Below are experts of layer 5 (counted from 0) of a mixture-of-experts language model. Rows are named router (the router's row for the expert), gate (a neuron's input weights, with its number), up (a neuron's input weights, with its number) and show model dimensions 0-255. Each number is 128 + 32 x the weight over its row's rms, rounded and kept within 0 to 255. Numbers have three digits each.
Before each expert's rows: "mostly gets" lists some tokens that are sent to it at least half of the time. This comes from a sample of Wikipedia text that the model never trained on.

# expert 88
mostly gets: "President ", "coach ", "elected ", "joined ", "president ", "Candidate "
router:117150115145084097126128099160133132092104142128119107085140144175173093183141114124121109158147112152173132159136150199144176126156103128062110115102136115058103187082115097136117158120140117149066152166170136115131152158086142063167125096147164134148114126162137098176107217188125100130172116164081140138127159122109113129156126088175140109103148121125152167168117167156078121118177160121081178120153121129107105141172148132068161077086141109190128115089160133096134104063172092124183135179043165117132148116118113128091074137117184098114138151168094119139193119100140166098137120113095103083098121158139140078124102101067162206090144172186132099132104122132055165124152080150125154163124164150197121099137182060147071144110101101159163117090112155147087111071133177
gate0:136192192126080083138156120092106086126146177178129129100125056125111182120168172174122149123104162154214154145114130135103164053137146120150101078083125155148162135081158133112130167102141090081149125090136201157100095160098111141176149135143072127122118176167116159122108146120132118140188109153105172141109136163111109124095078126113117105115181125016148151164082123111164135195115138125103092097136128108164144133149068126074139120131176054172121097168106088120129134104112087124116061125148103128095092175138119137165133116165216173136163172157131189151146112202115123150175172132129130163132089092114088117104133106114081129126118163059123096150106103170090144112104108071124169106154114091087119148116099142154149068124119192135142136122113151126117095148193089
up0:096198173107109124133115150123131145085127181132142126149123115137068115069150092166128128173116109088160114087079098132092174104166148117134108117147120111146123131051064157155127187104088143111134111129174199117188161112082103109135153122113096173125118178129089147184137132165110091108161128141145136104142180165113128106163122124090143134102162172029145110114162102110066100170085132082093169143166130057174111118149160168094183093105180064174118121115087121102082189093166078159125112136158100175094087109113172117128193152120175157143181176093112163116117129136159109173150129159122089123074112145193148112086088111090115118131111166156156119165141097106150149090130088088172146140112106148109164169155062099066114158169094164105109110152122160131127111066152104
gate1:167169177102195084151155111140135088103092154184104068105040094124137098156156160117132073155163173103168113131129140158121100162167107095159147129095147065140133126102140158091069145166124140101152084118151147116118121136158071119146095161156095083119148178126147103144155161144167107122115098135134154163138041129134104137122131130130106093111141118149132127111137187136151155101162134031105152112116151135173189141119079096108083118149065153113071154112129124165123102138205149148154129098115155063240171118085080087177113082113171064212110126128181196151147140104199095072120174148120146107073155138125087109130138134126122091130184136105138126139141151140076096100172129085112081121115126145114122129181112163113107116169154116100152083131147108126086151118104133
up1:121114139096150135114176126172086132095124114057150162155107111127160153119103156113117153081107067164161128178129097109083184135120137124118109151183147174105166111128141094190176144099078094116118185171145163082167162142191142139125184144113136189206172127144126148121095129167047123102072147105107097114115138069098156171127106132180139131104120100149123107145086097102189073113038156132133117155050101138130109090124118175141082122127167101171152112102099153134077154116097103135138181181107097187028140142116119128106143173098126215126115075129061068124089145129099120156107144158091067137089061148099126158146099132135112146128101122139168100171116164131132163136080176116075149141169119129127154155134105123158180139121143072096112125134149143166105136117118112
gate2:116111201104049085112169117128165165144168096132086182149169142094160159112157124109150094155099176165136135147150112102151146136167164130126109137116068091101117099053153102133127134147162106088062116131136143097177060142138115173096150158112102090097167164086157083195105114120126168085105139161170095179109139115187059110115096113168175143118195141144139141129108166095158142114093071114147137104103125122123151094148078117120139090143119138166115190125159136112146142138113152100167078159094107116153150118176124109122168098151162150078103146144146115092153098118094117108173171131175160076138173077134148096068086107079140142173165184101157119105120124159095150057162083082151100099169111096138146069168108186125088118141163173074164127212134131113120054112142113
up2:122130142112144116090105121142118192145154155129101161086129131186130165114172133148098076137178177187063163113179134106159144175149176142111123171105111085141148074099182078134172171100093167140147143164117179112111081134149141059098166150075098083104167134146121130134116149187165162103103146190119094171107141155137060091105134153156140178128133103110081120105076132143127151135167092102112203137170156082075149076138110138143093024086116122161052131136140116165145109084126084116128130145095161111163113149143144128044158167159131125118147160144130104113133128152146100039108154122123153112149128152135147126093121094094183156169177136163144098077104142140117127088117081139094092129115119128115149083160153206156096123161156179068130149187116121102107185134164090
gate3:128143116127149169152149119089096106102147113125174136114101067159111121134123176112175159139089134128098180099153148139138130098097112130103133095128095167097155147111172123119075135087190116153119100123110148090169146162086145117113088156122055138104088091128098167148173128115146155142183137155034145197117166097122123088143140183123164128216122086103124126173164113127127165075112112105088136121149135107135093088180137150106182172148137083122147131109155094104154126085115115126113145193103098173120131165143212113099135065100127078178175141133166143096166111144146153147103130115055131168192136102109119100102174116150166122144054152095142125051121086068096108132189186114094179138115151146187187088094107109167151141140144168159123126182078090196132114165157159
up3:158111125139162105078157125164128144053067211076141170089127175168129105104124121120118094110145162118174157101127011027126088118133167069134110133115096151192124153131138191213148102146113122104104110124116113143106134099090085151104163127103109126179130156084147139118148208098127107140121114178149113147083144137141119176123155078203138123153083092156076132108135122155124086168133148148108085117142149121117199132172154129161105139116110148154113120191096175116168155131214122176154127146090122071152089077083118104111127161183126136105127044069129097130081102126120146131115180122174110129099136142145113124097133127088109161105158143058099150132106162157172102153118159155191128122101116119182093145163120138130139110140099148157145093133082125135177105141133088
gate4:086132102117069160117073161119112194149091117179147161123164106125168105151148114141126086093132153065153090177174128166192134114138153169071141097144181105107115162106088093126149087165164100131063182137077128130131092118147139105070146141092168146119169195136095128109086149136116100131073143110119148111147136128132114119173114101146162135083120144132092141134133146140111114175119094110121170109127167156113149126165180159129139098106117147081129173096166069122078132113209113076135122193144100192071165108064120128078144171068057149173105137181083079141114120127111122075133130184137153170105072127077139092087168159135120136136119151137137121096145178127069116143104152128112138142081202179195047093172133149096166125092105144146170139128135152133090174168137129
up4:089114117144101149123101142143159159092165157170118137146152102096124096115168066152112121115158153145169055126121137165139164131205114135054132073171171111117070124108156114135109130066163127115113120154108095123096098131104142088172147151124119170075132172096117110119096181123091179088119117112091179104145167154092104173150111104146161136095167102093120180128116186143146131098106139089141170136194170177121150163154160176109110105107133168060162140141188105146143112157155091086065110129148153096069150106105157131101077066153105141146139136151122112144076110142161082090126143206155116140132120128121081165120119138164102113108089215118165118125121150137089146126145148183163081094109187210163069111127159122075163116179137169114084097124126209071152138172159161
gate5:147165063148134161125208031162112113113113100169142128095166151098088183124143100158105140152138100146149160141122123163124128070075093144157133107110067162143104145109102089155115166065105183098111143088120093155110122126143087162168157167225122132124155137176188058115162087111151072126128138159104125092133133149118145086107137161154190150152080186125152137150124095092133069083161109114095119133117155174098174133106169110097110044156108134132128082151130071153140141186130128147126093137100102158114164152107146168145151167052164124157117169118112109187076120098126134110130080129085174096154133108106169118095119044124161133098119146130178117179127065159109172141083145136089127103159110108135091081150137140139113117105136160106070147112119111153133090048084156
up5:091087160096139195122094160097158066120083094104160113162092123153185085131137129119156139125129111137113140121156133051172128118138129125093108149090142124102084154128172140118160117187151122190116148103134116072125131109126180105143073056090110089148127126089141169176125167147145131134125150053148197175052127041164166143156062107115115157152161107152138064162135116149170166143149137131146194100075094121133080125110111131132127157120152117132093167127082144134077093090084113116174172150106153111116143061117112121113104106178085122131137154158099160083151165094095151151215153122142042097124121176178153081145128133152140156153154188156126090092086142141132123072158111065134117147092135155168110097103134103137186125092149133128185104087165179106130166160150117
gate6:125103088127179132084116157108091144109182114156109134109103164163131156125175149154154116113121140091080123148122093122103114065118139121092087098093062141135121133172145205144054092078127156111164105163120115090117135110174110096137110126094084122153078119107112176163197136152189150090156127100076071077153118119213139182098118180127131166109071139140182128102114116153171168149144159076139156127133100181154162102088114151118203145146077057131104164125178092120154130116109133168142150171139133082113177096159149075110139052129091140142139133083142131157170130164089146125050138118085145144156148144114154082189115163128103051135125163095140142133123096140070115203124105115145117086092164086173142101127079192100160156125111135096154164122087166127149147132093154
up6:140196112147172113136165079146138148116124157135159122090056080112065089115172055114106132098093122156069136096132100098119128049106133083144124142157153113167157159085132121176155144113139190105080137089162116124166129172132065142146213134074175155112115101046134178140154197060080107164124131197112129096133148121133184132186128111168158119075163138126067143092179149111100120139150112181111092088107119137135172105100152189145147118139106146129167130130130138080100159144172163131140142125145149158071120175090154179063219079157106095112153121127104135085090110122116117170049090140116121163103132175116097167124129108068182129139107177149115147133144106119165128109112122126118123124136123110110124114138150093158100159091120167076129155088104081140079113096137116
gate7:114116093113175089140115152105100187100151128102064169144181159112134071124106106095053105169124182157154184134156133109122120104128132154135123138146129077078144136107176081125139143149135137108107137148140137157092182161117111118158150150099045159143151153181141074113093154213112149113169086114159192135076107130096077105116100138110078095143125076096109154193136112160168121115145148106135139147136201086087139205057110152126080141088158088141165133115168158130164172106138153124087093091157168077109133171140140061145153138051144114127132085152137107123094144082144131091150145096205178211148062140187095123116114105149112111149185095072116146117157134135096118169157129114083127179144131115151163095125146122120097084130109126113146085081091149114137117086179133
up7:206155123170102130184110150147122111072114102135114141092085100114134130131162126147166174140154199128097136153174073086077136140126090150117109121124116135099123129175079173165116149187113122168102161142146095129156103141163110072170145100114088133075105164097123148084084092155138132188069122175163111142129147101107136138076109076111134098175133076124181127146116172193131088087180150137162087145127179085187101035185120220156123150080130114082109115143170118158116136116142055155150150142143093114077157191140124073101137107152153108169200126118072126126172079130151083115116105153116109127125143120092099099101120128182153122130106081139132202099104156160131095140121117147134110079069141176128098120118118102146152160132154094116098132190146115162104173096176166
gate8:138169117195173144149147149195180150143107178118168109144132087126103124159101198097142137092127121140104092140115086118095177118171105169076148090147131111148176094129095101136128086121099090140071109107119151144090134157097182157102173158086099112105178129159144118083097105148134094132167116114075110157102205133111156154168131095143132155079124108145105154159125153151150116088093117186135089097093173144114113091080113121152140118233133150097129003105159144157127116143111117134094069078114135139104158153093122155201133100141134121119109174126101169111108147095114092110114116162154164108143140134127175181117180151070121145149073130129113111137181163172101146154161085078108098105181061101094179176114117130131051158104110176082114082084184146158128125146133103
up8:149099175064178131156039109067101092073121127199096194102139094159114127124169103143084076113116095114124177098127205152173107153140091117188145141157136147115129135154116120096049144098138163122151141122149069084107144149079138102122126095165122174086061201087169152145132134148089148121172081101112120141098132105114152136081136113109128128150128115094071125140118104175101114100122178091116201180128134142148143127095191155176128134121176154096139173120183114141043139116176148183126155105118149108195153123101125098085103098099166088115195079138100102147131100088142159133095147119170126113123093097138051097112167106176121112061152162109093094099142106113144138118158108161166115116096142145118170113145089172107140129134104120146130136147145139155092148201068142
gate9:083097102163153072091200120157172118180169167141149152084131098114172121145123239048116116133112142154127097080153133137042167162103157176077091171167127150085164115084121088123127128136132131076131135134140087075141146156134138102150133135157135142105112156109168135153083057107114184104099107197138134106102130117123099100101149150159140125157129130125120194149140114102142165145139102160117153096194134119154120075147163143126084126135057067140079144113172099132052124091185094126160148100106072121106125095146179128141060158096062112185104135158111181109184134097091111102099112089142154095070127122152140169136163157100106145101132146146138094116098117067139091141101185188090123146115114124141159151094167134114095120130067195138153111146124149138110087107125176
up9:190115144108112149174115151122071128070082098130153118161142120110112118090172099175101129154152088129132171167101136138213103102138096143230150092107091095178097134118101175088143092126141108167161157085176144187158122133126115120093122129152131047161083092141097123098211109128127142149129082077172117106139168134138149152181122087145101133114103160089210064084130141173105055132123132111096115169081139150170117198122131115108106070168189146119148142107047167124158133121114108095083110109145121110128124137149058112137129108120148144112158129079084102130109106168169123087124131075106098162186169141111140144161130099134131059130163104150220141133136084190125184085096076100159146125102132121172129099118106155140159133120160091128150156108109111144106164134096097
gate10:151117165055150073139158156162158171130134220079102118141086119104125178173148106136112129120095099181098116153112117142080187169145127179173165121146156171208166065172108152140164160157138112139105099125154110101147116139090103189131144154147083173153104088130115153113068097160128110095115120156145130159091118130108125122139141122145092129138080115090140142111172154177140085116128109136145141148145126085116116112140103101191074080181108164099163126085166085166141129180091172117120156161190184110155143129147138101118197142130147069072115180128114095119100089128104124127079173125150124058109110131180109181129076157125156108118171131083110090156154069101094093148160146148140102121174095136075146083116115096131122042161123144125150101084133194142105210080124095
up10:093159093091115140172140129095110138074125122127136149161144083174126090113139098165106125113113187100095125112099085176175114118153101078103108139157154091179156108158115134183129163145156182112096138079145081135174112090152167095150144105116159124139120120131132136047171198131137074147131107135114135121055160134148107166230085096143117134104125099150105119105084176115138084122163091139128076102189096197103144104124099152091173128145088145109194110129161160089127127130099138080128105165122071151084218141083134125179135146120119160084163142147138108131011164111138102161152153135074114178126103178118079118154116185093139071176124130048131156159127176085123171155123137109100161096140106118111119125104064146101163169166094123168147127096156143112091138154138125
gate11:108117137187138111090135135142142100148072149164091050150121141120131109093081149080191094074110154130148134105125078076190068151124180189140062153089127175117159080157067096125091099171110102134106138120163188132149110092147130137150205139140127121106179170144171108116061082173097173124146092142104125106142142119135051160134142178116166102119143125154124142099149207152087173127109124173111150153126127123143151127179166149112123167139118074110153073157120072140118141077156075133131128112117158095125086094169113062102123184104105136115138143116146171183154090131158109125099152102141111128137119124218165158039141118123155142140146108141081154127112143096122129156173160109176145178161168097099164097108204104068103086099154107140149143115162159085111153125116091
up11:140096143108122149123142145159122119162140166139145123093087110128168120189141101083078079086136102119100117128056136145085181123163083088133191103155164118168172181124156173150134151112174121112117143150132092088064074139130201165106131034162160183097149128132136071123136138152102129123097107139091159122175150109084174123151119130108113091112125073128135159097137111167115118150154180136170105088104154163114159151117182105141067129090158144072153126126128180139147104152106135131105168103086086179112153106172220079154107113180097111147132112140103135094144144184088105142085146161121089114096086195114102131125111114126133130095062115131125142153126117135123113192147112136176161171118180152040072108144130177115167165101094143087083105066137108178072158139069167
gate12:118122158150132145119082155152090092144189116122090103118152162120104129164126127114094130147129098136173184109213156119167069125130092195134113146112098151142128155124062126156108103087157143149149135103114128161080071109164214101138146178118126122107158141154145144171139136096134138122140162087138094165169098120108077143099080119134164196215089116146154126103184130160167123088217127112063144147091109122131217187180081121087084109132146109149089067109120168102078107130096139088151124128156119082138093118141096136094146096117130142122118055087115179162132090124067138115096159089152150143110101128118185082069109130178129155134116092103150115090119107114186106121149187109170126138101153135173091132191166127123153069098131103144189150062069098144118129117151122
up12:141180165118177139147179098128137170163157141177113072115155070121089165197087141127111096103165138151140149131137135084052179132140077113154134129146117181194125102103139126130084143154136163134103086110132118151183137136164058112142155142146115135068129177089117108117114084102046165173081082183113170147132101111120102084137097127096163103177142189111133143130121136131212098146107120114085079039119162097144170154103126172145163142168117133064167085117169084161102153133144121196123140108087088159105164126141129080104164129076149100140097117107100173126067061124141110082144098156115173151125124147057129115167123139112116157071111154130133133144148120144123135115123050138127157099126136130060185175117141104173112110167146121096118096134170150062165106155156165
gate13:220099159165155134150099125133134166091171165093096088114203139107133179187128111152119080165122125108066121125134173102157158099118131126165119131137096090092134154180118137049093104111174141111126113083157176168108155077159113138155136080173146132137199133144115135171178159187145118169125090114134111083144076058147157147086133091115137130124166127146143064144130189072130183100168163134131143040129176095132090148053053155084198073145191121191076115099113212133108116114114094145130117149101136157138125147099103119081108142166099112101170167135151146086111080135174098119126138161151184136150170123120108088146117113116162096100187161117121128151115110119143089122124118108103141115117079139059086098125143125186106167102136108124138146114131143142172119135110116
up13:165092177138155167126123182163095142094148110093099185149144131166149121141169055192110057159158136154087163140107173146116161071132133128147155109167154161122100109151114141114146126092158144132194113105173140127096111097121117074189124162102107166110140081094105106118137105143097116105137152128107109095105091128132177190090114186155112179105084117141076161109075137139158123113125132126132119148053105124099118156127119135143158144102140106127066135074155177167109120153096157131000144141181161141147130042078068140141089077117103105128150091143098107166079117090207094112109116154172137156076148126151114104191120111124188120102104170157113101113048122127136133160093100129116156119130101175134072135096154145174079144103090169166113135065149117095163135169134105
gate14:148081089076097112156124129081096139107178163139156136101142166130114064095159111147119146178102087158083101113108126133102094061131193207099153140146083144085199120147081146107129179085126136120139143153078057077125127129137175156108147139126098105126104205125133102179169135182157119097172161160055106054141175080169119128123159125061103142105120098129085107132076163136086138161121062101103149149113126121085098144105189129108132132120137132140142176094192155190123161161147133128108097104151181137136132151111141142104114087088149136100144131130125168123143192149136147080126110140093165126095143172128177099097121082106133100068153128129096051142174097151134090145087163154059127184108139181094102152186170105151128123146139122121166169150179137144093106153106190
up14:122081115158132118163108184151131118174096077086124138099126128204130121090193097120123114129157157099066183142177121121139117126132136105140148091108128145124104208121087165168133113139139074063105094129164164142139178098166136143161216079141145172122112140164153166136148173092107113103104098075147108059131150186120140164133123193101163175175134103176167148140138131132170089130104192092082155148092134116134139125196148144130134080168136089179076142143103123079170136165133158144155139144097115123122117166120141106148073104124109154057176088146182135210141105090133142086089106156186133111126072105109140129211132106159164144147142091136143105113152146172126098125091113074130056139098168084120091121140142083101145107100200136084191113130117123132144093084111154
gate15:179154133139182119135181166093110100124159152099163124086102145166105164108165143139177144152156163151118076105107161077141107053125093188124094112103134141103124111161105131076080122147104151188112124083164100146068141120090102106151156196163111144120109101139072117161154085134140128173167171120085138112160077085164139153136151120091204160156128117139114129129216115133164109098145166139146148143066118143144100108118083152140196104105088100205087169146123138103146137122100145103140104115128127091086145110125163158153146109142145190145163058074158119095152129082101107089076169145111086154139151147146115096132064022151092093146132127094106139142135168172119106114181073098149123145143118086106192126064140197132122122151135214107170155122150072157117125119114120
up15:100140118165107098134103061105127080119153168175141100064167102181079096134188101156088124203184110186156131132098110152155140079160099159085166081132118147138126166140129124132105119131123114160175154108171149096108096091160121079184121204122126122163127137140174039116175166156139141191168156163047134201102121140133155139118113104186125176139113129113104168084136083155128141115177124144115173154127115108115152072122182102122159105075127129109123249150157139113123100098117151129117099127128121102143117149083111152058139118160124119092123111106167101139099108157140111089143110221106159122156149150140114099096132094146146095099121148103091145166145121189043147132193095114144157119080114145118137198135113118133184094158121142153071155151111081153144150121122147
gate16:168093129121140112141141143186098121151103128119138099095142116143095108168143098075169070108180083133110153119150121056108162161120151112145179186131150145077106130124120075161092134176054147187101139091143166124131146131133143142129160141172110123109170120186116180119119116117149096128159086081107103091159128148159190070123110116129100122097075172157138146150118181135189097110092100169081121100108129096093112091160097100209077161202146090113125100131119084126154094139179100169045139049102121093085150147128144178102151174102152133157112067107094160162114078074155149121087115085114113135167142111178120112144100103160137077169108100192088165106148088079127154112113138218113075183125141124141114114173126042146107142124122154165112126143092114115114155106127125
up16:138029130146092149132158119155106127168081189085129152151197129108137153098168124112159102161123115114186165149121136110098110133158122126157174182103100142126135106115138119174123130195130125129107117098130144133144101124119114125100124136134130124128168171148147123121167135143076090144071106137154043081132186136139177146147110074149103094141116111129196159147115172087162129220104129134095122136103133112034091164137157082136063207130129122123135154081084107157167131135098091132137164119118096109129094128108110170100160203149112131085119108180098123167110045066121114136127128132104071127111133158146140064109107110184165182099151062139111162140099076103137141162091063161142102124102103163108053125186117109099116128118131154171112073195144080085162097102144161
gate17:106059121145106110184117112141101095120105103172122173089157106139119120133097124132093136036147096104198147145196151104148168133150112108103133130125176192111120154068073211124160137131082134126104128104123115117159101166119160132073111105144116112145112164178082150094087128154156096121159110162117104173083105120112107114152092119191166141095179140131113124098167103167089166070119100141129113143173169089123129088122119146111092121079136137130080113092133087147113092126157150077150165101207165127125149113104127093122151126109176134127149143131101120085100098139126077073097153162153060184171118167129125154172142131150087135126111126227121062110128149147124175114127093139154145224108107124137173117131151072142181193123101079156133086079154107145050103119201134
up17:139199131078144154167152099136122103073099129140153105112153130109142132117132137125069136105041076080118208068118158143164153111147082169187112113125166145178146137173118102134141086126101122087123163158143103130183106125133184151159140112133143117116179136181128126178149094152156103071143124136092141195150095143152144094136097103115160157117082031135123124152155078101153186094100120120100116140153144124212143133130106177148150132110091095119126126144150141178110114122058141081089130077127070136126118152126147138217065114090159114169164101103174110135099079165167088060112161100141110178112084122074131148182152166094106112121153149159144093134136148093136158159147160145180167100151114144148197128143150161143092144161100067163070134152113082113142135188099104
gate18:160133102126151182104150150171136103097144112078099170177092086102130088129177101126163160124104103136052071127114100190115190165124149095178151109150126122178198141115098111154125136121085083170090118174143159108145095116099194185159111078116142139110166156117121162131087136089120102099141160117177158107100123135097152118111161186146142077164093139163170108154107109168141097127165164050126122112102107110160159125150133115144171104112159148116135117118204144202096110090115155171130158148162103122076160166161140132164117123153204124090135168184113111152172147112079160176119111143086118102134037124148108154139121131089107130114108137150157064175115091102125187118075125122141117142109094129169099140113085031184134092097163072121125090117136167097075192111138107
up18:112133107160124139127074086080119124149140104195109159106135110169156155127107105132103164158152107120129119164119072120176084077104072120132165094119093138130094122119130114090218160174141131117144159132142125189148104139124162088147112136217111156106085107112108116098156095162097099161072076129132107171118149140094075111183100106159101167093125126105120104135144204083161119087112030136200145131103178166146154133136122126113168166138147147067089151167089083106120146178148098094160125150114131167109130193105098164128110122114117183172149147105068080087140174112148093121155155125150109111149167191110097109110130095140165141143089086135092162088133186075117051123209173124128103148181148089077091136105166128109147155144108154139106206112098127141120096114138186
gate19:118135149159098030140139104121108168119150083177088155178102136114110158117100048154130083145161124127149137115140141114175133197113125141102130134094109152170117147100173118145188095140154054104077137112114157132152071134172067136160103115127112151114137156186111157106163119134133076168135163197176142149099091096107186143142161157208149104142160142152127151111173119122105089147079129121164135085191109146149125135134099163138083120167175106123144094148108107139159177145160131056149172108155169110089123114179126115083166146090150061157152102146139116116133116113203169104123121142114210124061133139136126189117133099101123137058127065163098166135134102119095070100103154086078132092093128133131210163134103090130063098125109109073137144110173181121104108095136122
up19:105136130105079136159138146175135174136149106080167080091174153141189088148112086132069155141086105122114123141108119104133089068108158105136141102089184109128139161150126095097154150157134099146095122097101147115077128147022123132158142075146127099130135130155179101092145193144194089104141076045088163097139129124095144119099173137137074106135097152150141122133133178092116145101117112187133098188135181126148121158122134137190168091098130138066139164104145141127171170144109118069083112149162100113145147144095117062142124128144169124132129099093164128135158197145138098143145100098137096164140103178219046159145110135147162163164078142134124118150082157141153178176170178073114144160208171096111082117102154102190170164156119135093177124123103159109135144112158100
gate20:145097169120102176158159148127123120080125113135168199148129100140121112094189096130065083091095123124116172122143177151107116119188134122160167076128152072121149099172057159125137151124116135127072078144127083146150061102122144092097093068104087146120139131165120140106086137114194135145059118102157138126141200116085110120118070118163138100157153140169108133122100147160118128143096133109134088151150113131128091157142165119193057142083123117088174110171151173119159152131134102076077170152138090140107124081098111132138176088090106154141148133134094143182104067169152127060128131098167086135066141131140073140074189158106186179108169145172137153128133134125068174131176113204167111185150185157119072091108112173172088172111124143117074132119161150153123135144111156
up20:101085073118109164100157168143120112148159173106114134119165133129143051167157120171238141071116148153162090140103094123102110071081149140143122066170141166195141147141111096185140096129091122177085165114164119169132121117108137102156152165185102118113185131079116162104146174127093117066154097101085118173115094180124125100161102185197159174126135173088117142119148123105107159153145137136103128121128101107154196109087076099102153114120132072114074170174085074154118093056113118165119111131125134114139152132162163101089145178126158201141177154154080101126111118099092167150104145193113065122155094200158121147142097169121106119105081116120176104062125128116138152123104092110154108120124140126122168126126162086153091048189112147116142134127128143167113165156160111
gate21:134138141198137166089158117138140135118089153113127168106098068134100111174106177112160114121122156105110123113132102099117106151129127122127091126129160112114110098112157083158136088096105115125138135101131172161142123142151066141130127144128089170058149086110122059126166110092139121071139128096148117129093130182141112163138079078150103114088120169064163153112121100117085104128184133127152082114161147125129056177193129060135084127112143142163095155113133120071120109092119145133148156183059169169097098174121061106074074112185147135118112132121141053092138096118157159098129190084084158089118117128095151128142161148180110134127186182103149124128127125187116186081116146179202182133139079084217087136139162150143130125209093082147156138146109129170176086088166079
up21:073105080119151123077161150145128116135160082103111142099128147102134182139181074136132162093106029125144165172088080112188111151111129173149137106123097103186105080141094146157125143171119099117152096127112074111081124097097211128119122193140133165084174070127126087121079129117090136162136144114070114163124143107099129094116149143144135140184054074119119177096169189183127175118145105115100157119128046111098192158143178171148107168084153163098117102165197138157173170136120135131127139096111132145148121183126112119131151142073140158087146123092087108174116117097144166097133093204181069123142040087157157137139112134163132157050111091142082083096110135134115093148094078143137125148123145111103166157133128073153150104106148143159066137121145110120116140123136136
gate22:155116146130198130096114162164143113151068120132140168116113120118151154132146153091095116098140025088119156088149170149155088157163089087083158196122114078062166070154132163131166183094131152083122164179090143082153164188139174156167146089141119135086087097120104154126137155169121138166116118113132140088133144110153118162121120107145080109138161127103127146194101096106080114121093149159113144112107092070132151170171173131202129129115090121160173135063174160159150149135171126139147089112086080119105160150156127093117137070114074092089126098132117092168143153122105171184109103171087110139105139085122130110117150093124165136120145085184108128114179147173108124089127104212108178161103128124137102062132129188200096167211164175106123149106089112119148096164133123
up22:163127169130121123093119149144138171135194104103151130128166077130159104108075189135136142141139148152182140137115172097041088190104156087166175105109162133111065076124140096151180144107093120119092076114153131096114140066142116106135093137067131148130148162154160145094179086128090129110186137088171081138077151082143132122133139140166188099095137124144080148218119181141132108102054053180101140121077128045137132059134101112130157070122174098112159123048070145151098097171077101126109120107183084172076123134120136147172070092085136156096119104151105159134151166167135122129162136108138100172193120113131143127090117093132161175126115144108136112133146123173132159118129095141177112175133161165128054162144139099155091138114131156134143168152148177123128138114115109
gate23:103144098124106054097142140133140123088112092158176107027128109185159064124056170132150082180201157100089148153133103078101144214141171153095107094132165153143169124069105084139098110145144041102148171105133140056141153152097065145104085105126132117115175128170110134124118130087141087081165124131209123141128118133146143145126143111104066111129143172117166151153045127094082058155082137153124144122144124082151114104180164110118115144116131135114153099081132097113119139086091118091133056146139133086176189167117131084130088127130142091144098155106139174137121177182107158179159089122119173121119101085123118116130166149111126114157120107102136155125136127156119186061167178109137173123119117114161110161146142109172176128115114116112209104119122165127167104099152141
up23:121086093148182083130141160104092080123125137091103087109149139129138225098143138135148186164083161126157071121123167184155112086059133117123099102106170087054107102160111071125126148139099133178135122122144127141070095093164164146169137109112082141123108118094138083113161140161114050077135121046100107143107138156180132147128184126156168126135087116094147063150133070097100163125159118135142161125089116114131140160105146084109121116134093123158099194161131142155114145172156180092120136137129163135113075139158130138098115065051094163131138153130142105142150176117136145059129097152163119140155182121140062144072178118170134155159143182120067154122100134092115103103134095109196191145098132115170126175135105079108107126137122135111130223113195158073147108115135086
gate24:110080055108113058150126137089054114122047175151118109178133155093128104101120148115164210159147151117099127138127155161164131119115170132137118077166143147158172156089158156094124060120152152169105157131073149148090191116118160144124134119109100087131149133100117101063082158107116132103139113166115090178132172145170127151135167155149190139172100138085158142169155154183078138104163166102119129124115118063185164109103119110080134097051120103145146152105114102177155071106104104142143139121159071134171138124101115131117102164154178211118133110167137144113191159159144068123189133185126083136125142118107139117097173124039126120112128114154083081126094122078089143107140092074137163105126116122156138079114083085138142129188113067177139157099091115111091157127160156
up24:142155130084112118139167108166139082146086129115103132138095164119145074177126127089135122134116103123143157150100133091098097159063122083197125104105137140125104134197147118107132140167106119090164149076094146115123164150126141118134127168056157122138121118101096141122168139116080117132187153113115091145199103124151079080142176110131177152073060142129087155127099154069144129108127081110097165168125118105106148129159115135095127107134072102158155125124120202088095053153169183207132125119116191159194120102117107162081169130082146178065096069117177121120146168136129074117152100179161089155138105101124092087102146119141123058124133137207113025126125141142165183167139091142153159148233100123168101108149159165122147142123131105165141109153085085139128142114106142
gate25:127124067145139122101133124098113138147143144142111110142145151145136123118170096116148096156126115073144065120138127200166127185077159166134097118162108110054123134120097173140114155105182136108142206127165108154189110087100095110056175103166133109060117130123134146201113088141115159074211124154131151075088134166174111145176140106146094119133162090099144123122129136112161178165183159122101142115165073133130157122101172098155094127102139102123110087143122154107088153131180083174139163028151154165100122125175088148137120152120065036194172148141116133129127150127171129123175131149166173079150174074136149133124092122092135125171104110212152108126107096122155123121078141104122198185107158157108094143120167109170085131131141093129070151082167157117157093108137127
up25:095058152164114135146132125137089047159136140122139136156151104131171176053104128169160172132146152101109112147080097125097092111123084097133162099112114127186100124165077108111143157101122134074131123163156157107123104091133170146106131091133155123152166090147127159168114090151137141142172131149121102150087172099146145182102104161143137122096154134114148172132140064135104068103166110190112128174135067143157171080151122125151157122153116123164110155141138148044139123127082055138111143155123135180136038108055135147110105104165158215040103128128143126164117130132107186126149134121108125135198105159121116138131173152172136131133124123076163069151137150136089149146128112140160107074212086117161160119112063122074153075129185097125116207173082073136166131112119077
gate26:152051158167107097138163114163134165171159100103097071118117141118126157153153108126102093171143159141123169156097128131104084117182183140138102164130122068141162127167126091138121097093204185117130132191071130101116155186102121073127158180144183083076164086159125114178093118110158149141114136161140126158124089168128125187121166179075094113115081141094121169094126160055165137171180124159168145100125143153108133091117145100142093091146132144138151137105089143081133082165113161095093111118107134109175149162108104165171097089161085104124125078126175134159056118184170133125156140172155109108140194190134141116136196054112139085134118097108153109062093132145153125086159157098208112086085137113083135123088173071054133140118156142127169141115111140127125091118136153
up26:103132193144054123147155134161126134108074080189074126152183085132113121149080140101116201151064151108161102121130174115183115085139109130130166184125140142120137140147129118132125167108191134193107118046145127168129119142083115098118110122082170115126190177122143128129147168044050108080109104111075135109118133178153167172125183139166163090136144101131150136180074136113145094101125094155159118149107143168121140056144119147114116094157081162132131092065158121148091116099101092077120179158155120138144132134141133133071101078165185138090144144133102119126071133171131123199187135149149127130133155107162118055099110089163179119119089122181147107120113129092145139078140164115099109125127057076115083089062157107123103131134110117163146193143096075122091126154123132